{
  "num_hidden_layers": 15,
  "d_shared_expert": 128,
  "hidden_act": "geglu",
  "balance_bias": false,
  "vocab_size": 16384,
  "norm_eps": 1e-06
}
Below are experts of layer 7 (counted from 0) of a mixture-of-experts language model. Rows are named router (the router's row for the expert) and show model dimensions 0-95. Each number is 128 + 32 x the weight over its row's rms, rounded and kept within 0 to 255.
After each expert's rows: a language model's description of what the expert responds to; "comes before" lists some tokens at least twice as common just after its tokens as in all text. This comes from a sample of Wikipedia text that the model never trained on. Tokens count by the router's weight.

# expert 55
router [142 151  80 112 181 104 135 124  81 138 152 180 185 140 123 143 148  90  73 123 172 116 101 134  85 136 114 106 151  90 113 192  79  85 132 122  76 134  76 124 117 103 134  84 116 150 122  66  98 154 141 141 102 135 103 131 146  60 107 107 133  76 135 193 115 134 126 126  73 131 149  84 100 134 128 115 185  99 118 191 105 148 139 158 154 146 101 173 100 126 145 114 148 163 112 164]
Description: Function words after verbs or adjectives in prose, chiefly infinitive to, plus of, with, from, into, against.
comes before: " the", " a", " be", " his", " their", " her"

# expert 20
router [150 189 146 112 130 161  94 161 146  87 120 141 127 101 131  95 119 108 108 111 132  77 166 106 120 138  62 153 140 167  33 165 155 138 104 167 110 158  96  79 137 118 136 175 130 148 159 123 181 149 114 112 104 151 118 120 190 106 120  87  87  58 116 150 129 112 142 152 157 142 153  72 116  97 144 120  90 115  76 139 112 151 152 179 156 124 166 171 166  74  95 105 147 168 103 126]
Description: Digits within long numbers, codes and measurements in technical lists: grid references, OMIM IDs, asteroid tables with km, MPC, JPL.
comes before: "0", " |", "3", "2", "%", "4"

# expert 17
router [197 125 139  98  74 125 121 131 119 111  69  80 105 109 129 131  92 144 106  92 159 116  80 116  86 162 149  81 118 154 158 164 145 172 102 156 125 125 166 127 131  73  70 151 120 142 134 143 118 160 123 187 124 151 130  99  73 169 190  98 138  65 115 183 101  57 101 112 155 126 120 133 109  96 110 109 154 103  46 140 115 161 119 121  95 127 118 191 128  98 204 100 146 105 171 156]
Description: Digits and short letter chunks inside codes, model numbers, call signs and formulas, such as S-61D-4, ASM-046, WPGH, P4S5.
comes before: "0", "9", "3", "7", "5", "4"

# expert 63
router [147 133  93 140 152 120 119 143  90 131 115 158 164 195 118 182 134 139 125 109 140  83 128 170 127 157 107 156 128 102 141 134  76 121 171 170 131 154 124 150  91  85 185  97  68 127 123 109 114 168 145 126  96 109 101 111 171 106 132 129 178  96 101 142  98 123  79 123  89 190  72 128 121 130 111 123 145  67 136 171 156 145 152  97 149  66 163 135 142 129 125 128 109 175 136 138]
Description: Prepositions and conjunctions linking phrases in prose, such as for, with, in, after, during, when, plus commas and periods.
comes before: " the", " ", " a", " his", " he", " The"

# expert 41
router [ 77 135  97 167 142 140 146 160 192 177 184 182 194 129 131 135 126 108  55 106 159 154 106  63 115 126 150  97 133 124 121 140 102 178 107  73  85  88 122 116 153 119 139 140 147 169 142 140 148  92 111  94 140 112 168 155 167 141 125 102  63 155 156 100 136 119 119 135 105 199 103  85 123  69  99 139 212 123 146 102 190 148 130 106 136 108  52  92 126 149 155 112 102  94  94  48]
Description: Particles, pronoun objects and past participles right after verbs, such as set out, found out, him, them, released, added.
comes before: " to", " by", " in", " of", " as", " the"

# expert 52
router [142 168 158 182  84 148 121 137 117 101  70 151 146 185 146 142 125 126 150  72 161  73 127 153 140 151 113 124  99 165 116 154 114 102 126 104 143 132  97 143 143 115 144 136 100 145 169 140 176 173 114 143 133 168 109 176  73  81 126 127 177  69  77 113 149  89 143 107  78 172 127 173 134 189 131 115 143  97 142 115 119 130 146 111 152 164 149 153  98 181 100 115  90 134 140 156]
Description: Commas, pipes and parentheses following city names in tables and bios, such as "Washington, D.C.", "El Paso, Texas", "Kingston, Surrey".
comes before: " ", "|", "-", " New", " England", " California"

# expert 37
router [110 193 137 104 157 153  79 107 142 136  78 124 155 123  99 148 169 107 136 151 155 152  69  93  84 101 101 136  89 169 118 145 187  71  89 200 130  77 130 124 137 122 139 152  83 144  84 132 117 108 125 130 159 100 163 160 130  78 153 150  91  88 113  73  70 212 119 104 111 141 152  99 145 179 119 139 145 155  93 117 140 131 192 143 137 104 116 166 133 157 168 152 106 139 131 166]
Description: Digits inside numbers and scores, and quantity words like two, three, first, several, a, as in more than two decades.
comes before: "0", "1", "2", "5", "9", "6"

# expert 0
router [104  76  92 142 201 114 180 170 154 150 185  87 138 135 108 165  95 127  68 117 142  87 145 104 153 120 101 130  90 110 153 153 114 146 134 117 125  63 138 131 127  79 138 157 119 130 177 126 109 123 139 140 109 150 136 152 104 169 107 124 128 132 127 161 117 110  49 150  70 127 124 108 154 151  92 133 138  88 150  96 166 110 113 102 105 157  99  84 111  88  90  87 124  87 169  70]
Description: Main verbs and auxiliaries after a subject or "to" in narrative prose, such as had, has been, became, called, said.
comes before: " the", " to", " a", " that", " in", " his"

# expert 36
router [ 87 149 133 144 149 172 113 131 158  20 103 163 123 100 145 111 132 131 154 114 112 173 159  60 104 105 117 190 104 145 104 141 132  66  96 105 129 136 107 109 149 140 110 152  62 116 125 121 140 157 145 149 202 162 108 120 111 101 118  81 135  76 137 142 117 123 126 166 134  92 229  96  91 132 168 160  69 144 110  59  60 172  98 142 171 133 122 100 148 138 123 199  98 134 111 156]
Description: Single digits inside years, rankings and table numbers, especially "1", as in 2021, #14, (16), plus table cells.
comes before: "9", "0", "8", " |", "6", "7"

# expert 56
router [135 166 167 131 134 103  79 139 166 137  51 143 184 168 119 103 134 113  84 114 159 144 143 111 145 136  79 104 104 154 110 157 136 181 108 103 148 107  96 152 130 157 187 153  92 136 102 132 144 168 126  78 170 135  89 162  71  89 181 133 109  88 109  81  85 128  86 141 111 141 134 157 135 172 120 136  84 101  95 117 134 141 165  72 134 128 130 179 115 122 125 101  92 194 120 161]
Description: Date digits, month names and the prepositions on, in, at, during introducing dates and years, such as on 18 November, in 1857.
comes before: " ", ",", "–", " October", " August", " September"

# expert 21
router [ 95 117  96 132 109 103  77 116 130 176 135 190 165 166 138 172 210 135 110 180 103 135 131 147 119 123 111 176 101 140  88 102 147 104 117 144 140 125 124 101 121 103 192 107 125 185 102 194  63 149 119 146 154 125 115 144 139 122 151 158 122 104 142  82 112 133 159  98  84  90  69 183 129 143 102 123 108 110 133 171 145 109 123 130 147 162 115 121 106 128 147 130 174  67 119 133]
Description: Temporal words in biographies and sports seasons, such as since, after, first, age, and month names, as in at the age of.
comes before: " of", " ", ",", " to", " in", ".\n\n"

# expert 5
router [126  81 108 137 101 100 146 182 100 136 199 154 141 132 109 148 136 106 123 116 139 112 174 108  75 136  96  64  99  85 159 114 111  58 133  84 130  91 112 143 154  76 162 113 155 100 140 110  99 166 146 138 117  90 161 167 149  97  91 137 119 130 163  73 109 143 127 138  57 175 115 119 114 103  77 149 112  66 119 144 147 135  94 120 173  94 129 108 100 145 153 138 156 118 102 163]
Description: Function words in running biographical prose, chiefly "as" in role phrases, plus was, is, be, became, at, such as "played as a forward".
comes before: " the", " a", " an", " well", " his", " part"

# expert 4
router [138  99 155 131 141 158 200 169 115 171 104  96 124  83 102 106 108 106 130 129 142  35 129 134  86 118 113 174 140 162 159 140 109 132 136 144 123 147 152 117 174 103  88 138 157  91 115 123 144 131  69 160 121 211 123 145 107  85 165  95 190 104  75 176 117 140 155  79 168  91 142 154 107 130 126  84 110 130 197 159 122 143 155 107  80 118 151  94  99 163 128 119 138 175 195  89]
Description: Short lowercase word-starts and fragments inside foreign names, species binomials and coordinates, such as ng, °W, dell, Leptasterias och-.
comes before: "1", "2", " —;", "ata", "]", "a"

# expert 43
router [160 168  87 146  81 127 106 121 118  88 115 106  43  88 105 122 103 127 198  98 104  96 139 169 140 162 118 123 192 129 102 148 189 147 154 125 137 118 153 112 119 149 138 111 129 147 107 125 156 120 123 107 166 111 109 157 169  69 160  79  86 147 119 121 106  57  66 114 101 164 147 126 106 165 129 130 101  98  64 159 141 125 148 214 156 119 106 137  90  85  96  53 163 128 100 153]
Description: Line-initial dashes in infobox-style lists of specifications or career entries, plus table pipes, == headings, coordinates and astronomy catalog terms.
comes before: " ", " •", " Country", "|", " Total", "="

# expert 15
router [157 130  82  97 117 182 174 111 150 100 169 114 113  98 142 129 130 108  56 112  80  97 120 145 196 140 114 133 143 208 140 116  96 165 163 108 162 188 122  83 150 142  79  71 160  92 137 106 184 121  93 135  93 139 137 148 171 111  91 113 159 170 116 155 140 145 132 122 147  92  98 114 107  93 197 119  86 151 174 108 122 109 151 154 124 129 121 105  82 134 165 116 135 137 170  91]
Description: Latin species-name endings in bird and insect lists (virginianus, americana, -idae) and occupation nouns like politician, footballer, producer.
comes before: "\n", ",", " (", "\n\n", " and", " of"

# expert 58
router [117 104 108 103 163 135 119  76 156  65 176 199 146 169 148 164 144 133 144 163 173  96 140 134 152 122 104 119 105 133 160 163 106 119 192 124 138 102 153 112 142 126 162 157 106 166 183 120 178 175 155 151 168 115 107 143 157  83 138 126 186  89 133  78  92 136  77 119 114 215 108 106 160 117 142 166  88  53 171 135 166 125 161 112 135 143 129 191  94  94 111 137 145 135 148 136]
Description: Commas, periods and conjunctions closing a clause in running prose, such as "despite this,", "when,", "but", "including".
comes before: " and", " the", " he", " but", " The", " which"

# expert 11
router [137 138 102 159 145 139  98 119 167 141 160 102 128 134 136 165 156 148 103 150 144 105 138 123  75 117 163 124 130 127 119 120  87 138 147 149 164 104 169  93 152 117  79 133 119 158 100 141 141  67 130 110  99 127 160 112 175 122 130 174 105 145 123 103 132  50  68 168 128 118  59 108 174  81 173 173  80  83 160 120 134 106 114 132 188 147  95 106  92  94  69  58 179  69 103 150]
Description: Final pieces of common nouns and plural or -ation suffixes after articles, such as imagination, dealer, species, album, manner.
comes before: " of", ",", " in", ".", " and", " is"

# expert 22
router [141 150  62 166 177 174 194 109 104 135 173 155 134 153 132 123  72 124  97 186  91  89 122 114 125 143 113 138 108 112 159 127  82  95 116 165  75 190 138 138  92  56 128 104 116 131 131 104 135 199 139 125 115 120 120 150 156  56 138 103 188 121 114 172  99 140 126 166  86 106 128  65 164 112 128 137 130 106 150 139 128 171 138 142 138  94 101 136 168 117 131 141  94 116  85 195]
Description: Prepositions right after verbs or participles, especially "by" after organized, developed or directed, and also with, from, during, under.
comes before: " the", " a", " his", " an", " their", " this"

# expert 60
router [140 203 146 140 144 117 116 149 119 140 108 114 126 125 137  93 100 133  64 116 129 137 114 102 115 136 181 146 140 133 128 132 125 147  88 155 120 169 138 137 146 185 162 161  57 156  88 154 173 115 102  92 160 144  94 159 123 183 141 104 122 118 140  95 135 108 137 143  96 168 177 204 179 130 149 139  96 173 166 121 139 152 136 104 165  99 129 132 195 137  52  93 166  82  98 181]
Description: Pipes, line breaks and column header words in wiki tables, such as Votes, Candidate, Apps, "Original release date", "No.".
comes before: " |", "-", ":", " |\n", "|", " Votes"

# expert 7
router [150 139 125 130 159 138 146 126  94 111 148 161 154 162 125 110 121 141 115 133 128 187  90 133 139 125 135 109 147 173 141 205 133 143 156 113  63 151 145 135  80 183 172 112 131 128 111  98 181  94 143 147 129 112 115 119 148 136  90 117  79 135 143 116  92 102 139 148 143  91 142 138 136 148 138 140  99 106 106 131  79 169  79 162 220 117 178 162 126  49 102 166 128 115 115 134]
Description: Pipes opening a table right after a heading, heading markers like == and ===, and name words such as United, States, National, American, British.
comes before: " ", "-", " States", " Party", " Year", " Title"

# expert 29
router [185 144 185 170  72 100  69 195 143 119 105  98  94 134 115 120 156  99  83  69 122  86  87 157 131 164 185 127 164 111 138 119 108 174 168 121 171  96 110 103 127 152 136 136 119 118 116 100 160 117 159 148 128  80 101 131  79 169  88 115 139 144  51 134 147  47 172 128  58  99 137 105 120  59 149 160 143  99 130 121  67  83 129 132 177 107 110 107 159  88 139 107 103 139 142 173]
Description: Capitalized final words of organization, place and title names, such as Company, Park, Street, Corporation, Games, Publishers.
comes before: ",", " (", "\n", " and", " in", ".\n\n"

# expert 48
router [192 156 122 135 119 131 133 137 121 125 161  73 125 130 137 106 154 173  81  89 132 145 130 197 129 170 128 100 153 170 126 167 117  77 160 150 135 172  77  93 172 121  98 141 129 139 130 135 139  47 112 103 138 128 133 101 123 179  90 116 148 135  85 130  71 126  61 130 122  79 117  59 115 129 171 107 114 165 128 128 124 113 110 123 139 175  60 158 138 106  80  95 125 145  80 178]
Description: Suffixes and endings of abstract or topical nouns and adjectives, like -ology, -ism, -ity, -ical, in transgender, malpractice, conspiracy.
comes before: ",", " and", ".", ".\n\n", " in", "\n"